config.toml
d_expert = 80
normalize_top_k = true
routed_scale = 2.0
head_dim = 64
init_std_o = 0.00802
lr = 0.0154
train_tokens = 594100000
Below are experts of layer 5 (counted from 0) of a mixture-of-experts language model. Rows are named router (the router's row for the expert), down (a neuron's output weights, with its number) and show model dimensions 0-191. Each number is 50 + 15 x the weight over its row's rms, rounded and kept within 0 to 99.
After each expert's rows: "comes before" lists some tokens at least twice as common just after its tokens as in all text. This comes from a sample of Wikipedia text that the model never trained on. Tokens count by the router's weight.

# expert 129
router:49 25 65 33 31 57 25 66 46 48 36 58 30 45 38 66 53 74 54 53 50 35 48 45 48 56 64 23 34 44 44 54 51 45 73 76 58 58 31 32 47 65 49 38 62 37 34 77 37 46 41 69 49 56 44 47 64 68 51 71 68 36 32 66 54 61 27 56 29 65 66 87 53 73 71 45 40 66 50 82 51 57 50 62 18 58 68 49 83 46 77 59 45 54 36 51 62 67 28 62 51 50 50 60 62 51 15 87 33 47 52 57 53 58 31 54 42 76 66 72 59 59 83 74 37 56 57 41 51 43 49 54 69 35 44 65 65 56 59 44 38 56 71 50 18 47 57 53 39 37 52 15 50 51 46 47 43 38 15 39 49 67 58 41 55 73 71 55 54 61 77 19 51 65 42 55 51 44 60 34 41 83 40 39 43 83 67 62 67 60 46 45
down0:33 48 50 44 66 48 59 53 47 65 58 70 42 31 54 49 60 50 68 30 46 55 52 74 83 47 74 45 49 51 41 36 46 43 24 57 51 52 56 19 49 37 72 61 56 64 38 43 55 36 51 25 49 67 64 50 51 80 67 54 64 27 44 51 15 69 51 08 75 43 52 22 60 59 65 26 53 32 46 68 63 70 57 42 53 53 31 19 62 43 26 58 49 56 43 41 61 57 65 03 54 20 41 32 52 69 38 51 67 47 20 69 64 65 56 59 53 49 59 40 57 54 58 69 44 40 44 80 62 56 24 48 53 50 41 02 29 32 57 44 78 46 38 60 31 45 38 46 24 36 34 68 57 53 59 68 38 69 40 41 41 34 52 49 32 38 42 55 46 61 16 50 71 75 27 52 48 59 39 62 69 38 44 50 52 54 56 58 39 50 69 60
comes before: ", ", ". ", "and ", ".", "'", "States "

# expert 47
router:51 35 79 54 72 66 24 62 61 25 40 60 58 22 39 52 42 78 47 48 49 35 38 40 51 64 59 45 45 19 59 49 59 55 53 62 78 44 16 30 48 46 51 41 61 56 51 77 32 44 37 68 27 14 54 36 63 44 95 61 74 35 29 62 56 53 22 48 30 57 64 94 27 72 76 47 46 70 51 55 68 44 54 62 32 55 54 38 55 24 68 60 47 65 27 48 51 77 38 46 48 64 47 46 54 37 39 59 55 50 50 52 54 54 33 29 39 68 71 48 36 52 72 69 37 61 49 51 47 23 48 59 63 61 64 51 80 59 51 32 40 46 71 34 41 52 48 53 49 31 72 36 51 41 42 49 50 43 26 42 46 64 51 38 35 56 60 56 37 41 65 45 51 81 18 43 83 38 56 46 37 55 40 46 64 67 51 71 62 70 83 47
down0:51 33 76 55 43 34 50 58 50 49 56 53 74 12 35 53 71 43 59 51 75 60 24 85 45 58 57 44 29 65 23 53 29 41 32 71 43 80 40 36 69 66 45 45 48 31 64 55 87 54 73 19 81 51 26 70 39 36 62 44 59 62 46 76 45 51 53 39 60 35 22 61 50 49 57 73 43 50 43 61 58 81 64 40 49 56 43 60 46 43 63 28 29 54 62 45 32 71 74 32 76 56 45 53 71 58 53 69 65 50 54 49 51 49 59 36 48 47 66 42 57 37 56 33 38 58 51 46 69 64 82 64 52 48 53 78 64 64 76 38 64 53 27 54 60 54 72 37 33 56 35 62 44 52 31 70 72 32 51 39 59 49 56 57 55 49 57 42 36 60 54 28 64 33 34 74 65 38 87 55 51 71 60 67 37 59 65 26 70 64 67 40
comes before: ", ", "\n", ". ", "\n\n", ".", ") "

# expert 166
router:55 30 52 67 46 53 44 51 55 05 35 54 53 46 38 58 64 61 66 56 30 47 30 43 59 82 72 42 68 25 74 49 43 21 53 59 72 59 47 34 36 48 27 33 41 33 35 50 44 30 34 70 62 50 34 52 46 51 63 47 55 60 30 66 74 51 37 68 36 49 66 67 27 63 59 47 40 53 74 64 58 60 71 56 38 56 43 51 65 41 71 55 48 81 31 41 43 55 51 51 51 85 46 78 70 58 39 64 49 50 36 50 58 85 33 40 50 52 62 53 56 48 59 76 17 59 51 49 42 28 44 69 60 30 36 69 70 62 50 42 32 23 62 57 23 29 65 60 63 44 66 37 32 12 58 40 54 42 50 11 34 66 38 51 54 40 52 57 41 58 59 48 65 70 34 31 51 47 50 39 52 82 26 61 45 80 70 58 61 56 71 58
down0:62 44 46 36 40 61 55 48 40 67 53 41 49 63 51 46 71 43 64 44 37 54 42 17 54 45 46 34 72 27 55 45 38 69 61 58 32 65 33 56 54 55 18 57 79 59 41 42 59 58 51 47 46 34 43 62 55 36 76 82 61 48 42 37 57 28 43 43 58 54 59 45 56 29 57 47 48 34 38 70 68 22 40 36 28 65 76 35 47 31 67 52 38 39 65 57 52 54 67 43 34 59 44 39 58 38 44 59 30 68 43 88 44 08 22 49 74 82 64 63 46 49 50 41 40 39 35 62 54 67 68 44 50 50 18 71 43 34 50 70 79 53 65 43 35 55 51 88 43 67 49 63 31 61 49 51 60 58 56 84 42 56 52 26 21 99 60 57 41 30 33 40 44 47 66 45 43 50 66 44 42 69 53 53 59 14 52 42 60 47 53 63
comes before: ", ", ". ", ".", "==", "\" ", "; "

# expert 189
router:78 46 63 41 46 37 42 69 41 24 37 45 45 50 36 58 58 52 58 48 46 36 35 35 51 69 38 46 67 24 53 73 55 53 56 49 55 82 61 52 43 60 48 43 29 52 45 40 33 69 34 72 60 53 32 39 24 50 84 47 59 55 46 57 55 34 16 48 15 81 46 73 51 72 42 27 30 84 53 53 61 70 76 42 53 42 66 37 63 58 66 66 36 69 42 51 46 64 26 39 38 56 51 82 52 49 65 62 45 46 22 60 27 70 40 40 41 83 45 52 43 57 62 57 22 70 34 36 40 26 63 73 31 49 44 73 53 55 72 46 42 45 71 45 45 41 52 36 64 22 69 51 59 39 33 29 43 42 11 35 68 67 39 38 45 42 70 75 43 76 55 47 66 59 58 57 57 42 53 52 60 67 53 61 59 75 64 23 59 36 55 69
down0:34 30 26 47 70 45 55 34 61 53 81 39 31 48 66 29 40 58 75 49 49 34 63 67 43 43 49 44 61 67 43 37 25 36 71 41 39 66 27 47 59 41 27 49 78 62 26 30 62 99 31 65 70 57 42 50 44 51 78 41 41 33 49 62 44 64 41 39 41 48 55 42 37 46 77 44 50 72 49 66 56 49 44 67 50 33 70 39 57 43 40 63 34 54 80 67 48 46 54 82 34 48 44 55 22 60 62 67 35 25 27 46 22 36 71 53 53 36 68 64 43 66 40 63 28 41 47 15 50 50 32 33 89 76 68 68 49 40 40 54 55 58 28 19 41 47 61 65 54 47 51 62 61 49 45 57 58 68 39 33 64 71 66 59 61 58 41 38 71 58 47 66 48 57 50 26 52 58 63 42 48 44 10 42 35 65 64 40 51 37 46 61
comes before: "% ", ".", "were ", "|", "and ", "of "

# expert 13
router:69 44 58 32 54 42 22 43 42 00 38 83 21 32 46 45 63 75 40 65 51 44 43 36 36 53 47 35 48 36 40 64 46 40 51 59 67 59 43 70 64 54 64 39 18 50 31 26 18 39 44 62 39 35 32 52 49 55 51 51 49 56 34 69 37 33 15 46 28 53 48 70 22 67 60 24 60 63 61 61 63 48 67 57 45 75 43 39 68 35 64 36 74 54 36 33 32 38 55 62 63 55 29 51 52 43 34 47 33 69 49 63 39 57 41 39 34 52 48 47 48 58 48 57 36 59 15 65 73 16 68 70 50 27 58 70 43 86 55 09 60 44 58 50 53 35 47 58 49 32 65 45 70 31 54 46 61 69 31 43 42 70 41 46 31 47 61 77 22 37 36 51 49 56 26 58 64 52 55 45 46 66 55 34 44 55 61 48 81 56 43 55
down0:61 32 33 51 30 59 43 52 51 45 51 59 81 53 75 35 58 83 58 49 41 45 50 54 57 34 30 59 50 50 54 32 37 55 14 49 66 47 39 57 63 61 43 79 44 56 35 70 61 39 31 38 63 20 51 55 53 46 43 30 39 66 27 50 58 59 41 32 55 66 75 59 51 63 87 43 36 51 62 23 56 42 57 84 39 77 36 55 61 49 43 34 40 72 63 48 47 59 45 39 51 37 57 41 49 34 54 70 24 52 51 61 41 44 56 76 21 61 53 60 46 34 82 77 43 43 65 40 25 38 52 47 36 44 55 56 51 46 88 31 57 39 95 49 47 40 52 73 21 46 49 44 65 46 52 55 57 52 28 50 68 57 67 53 27 42 42 81 71 68 49 33 42 88 44 52 55 29 39 74 57 83 25 56 50 65 59 26 39 48 61 51
comes before: "the ", "N ", "W", "a ", "\"", "E"

# expert 85
router:53 41 62 55 43 69 37 42 74 41 74 65 46 40 50 68 64 54 67 68 44 59 32 53 65 78 53 55 49 34 50 44 66 33 65 38 82 60 56 44 33 54 27 21 57 28 29 52 39 28 30 64 62 09 50 54 47 36 56 61 59 40 19 48 54 57 44 81 27 52 41 55 36 83 47 56 24 52 35 63 63 65 57 60 31 52 41 53 49 42 55 35 45 62 33 36 34 50 49 40 46 75 42 76 77 43 29 81 65 58 63 58 50 50 24 41 46 55 52 51 57 40 48 55 21 65 50 57 51 07 40 78 54 13 45 64 44 28 49 74 38 38 57 54 24 64 71 65 48 19 54 50 42 23 46 32 23 53 40 24 38 68 55 55 42 41 75 57 62 61 41 46 68 71 42 61 38 51 51 49 48 55 20 63 62 50 49 39 52 75 48 43
down0:49 65 30 62 48 53 36 41 26 48 48 47 47 49 42 58 52 48 59 28 44 37 67 36 61 53 31 59 57 41 45 46 55 56 39 30 42 60 61 22 28 32 55 81 57 75 62 63 48 75 44 51 52 64 65 56 71 48 42 62 46 43 36 49 81 60 56 66 44 71 77 74 66 73 60 45 51 33 57 73 56 58 22 44 27 62 45 67 79 28 33 22 49 96 52 57 53 41 84 66 56 54 38 44 39 54 59 63 56 54 36 61 37 64 66 75 63 59 50 69 73 43 46 22 66 34 58 58 53 25 46 32 71 51 46 61 34 54 37 72 41 60 23 55 56 45 63 63 49 60 27 27 40 33 50 54 55 65 36 16 64 52 55 56 51 00 60 35 74 69 52 62 72 54 70 45 56 64 58 39 49 58 44 26 26 76 34 45 44 51 39 39
comes before: ", ", ". ", ".", "\n", "' ", ": "

# expert 187
router:53 20 67 45 59 71 32 71 51 44 26 44 58 38 33 72 58 71 54 40 52 38 48 24 65 63 62 60 46 33 56 55 73 33 52 34 54 61 22 34 29 59 45 58 40 55 52 60 16 53 51 92 46 30 46 31 64 44 59 49 53 20 48 81 42 46 41 52 29 75 40 69 43 74 57 16 58 75 29 56 61 66 66 53 39 55 54 17 52 49 87 37 39 65 46 40 45 57 38 56 63 40 30 61 58 42 30 55 56 58 41 69 64 57 42 49 15 71 60 56 60 62 62 48 16 76 38 47 55 35 36 64 44 60 53 66 82 37 50 58 54 35 59 49 47 22 82 46 29 34 66 46 62 32 34 54 72 46 28 38 60 60 69 40 25 76 58 50 37 46 65 48 43 56 60 56 43 24 48 34 38 54 40 66 59 59 46 36 53 42 51 74
down0:61 57 41 35 76 36 49 51 60 35 54 60 74 53 33 45 26 59 32 46 65 48 28 39 23 58 48 36 43 51 45 48 68 31 60 54 26 51 48 41 41 45 48 48 52 56 43 56 61 39 32 78 55 04 38 76 54 74 23 54 47 46 61 28 46 62 43 75 56 45 35 56 69 58 87 65 52 57 32 68 35 64 68 59 34 74 44 43 49 73 77 52 29 47 55 57 50 71 70 37 48 28 55 06 51 54 48 57 70 46 51 67 41 63 74 54 46 27 44 78 65 49 42 29 22 44 41 52 44 50 58 17 41 57 66 62 33 42 61 66 33 76 35 54 55 95 35 70 37 43 58 40 52 53 63 86 24 55 22 50 38 59 55 29 47 61 56 65 70 45 38 50 62 62 54 35 79 63 62 59 53 47 40 75 61 43 50 60 47 45 48 59
comes before: "\n", ": ", "°", "(", ")", "″"

# expert 186
router:70 15 58 41 47 58 42 52 58 04 48 61 54 51 57 54 77 67 45 49 46 48 24 45 51 61 45 44 74 34 61 68 50 21 75 51 57 41 44 55 41 53 29 04 50 31 43 58 45 36 53 83 60 37 41 53 63 51 49 30 56 61 22 41 74 48 59 64 54 52 71 76 36 62 52 54 38 69 33 40 67 66 54 58 48 49 34 38 57 42 54 48 56 56 44 36 44 50 47 62 47 49 56 73 65 59 34 56 63 64 29 54 50 33 34 19 36 72 52 45 60 57 53 75 24 64 38 56 51 47 43 90 60 52 25 91 62 43 51 60 39 39 71 50 56 49 76 61 55 29 61 27 47 35 31 47 51 60 48 10 61 76 22 63 57 70 67 33 50 44 44 23 62 62 32 65 68 54 67 43 41 67 25 57 41 67 47 52 58 69 58 69
down0:55 33 69 61 56 65 42 39 55 43 46 83 44 35 81 61 68 39 65 44 41 34 67 61 57 49 64 61 75 53 18 24 35 55 68 52 68 54 94 46 43 47 64 13 43 48 51 38 56 48 63 36 33 17 28 42 54 32 70 37 38 63 45 49 52 42 52 75 38 44 21 62 45 37 39 65 76 56 52 26 50 45 48 19 66 60 67 69 63 24 43 78 53 49 62 40 66 42 70 64 64 74 64 61 55 40 53 68 57 52 50 44 50 68 45 48 31 19 55 44 45 62 47 65 77 55 70 28 38 44 61 66 58 27 46 52 71 30 23 40 39 41 41 31 57 66 48 25 46 59 40 55 41 54 30 56 50 43 25 76 34 54 50 41 57 18 60 57 64 52 38 56 32 66 72 43 74 45 80 63 63 66 51 62 50 44 33 47 78 45 44 55
comes before: ", ", ". ", "s", "\" ", "-", "."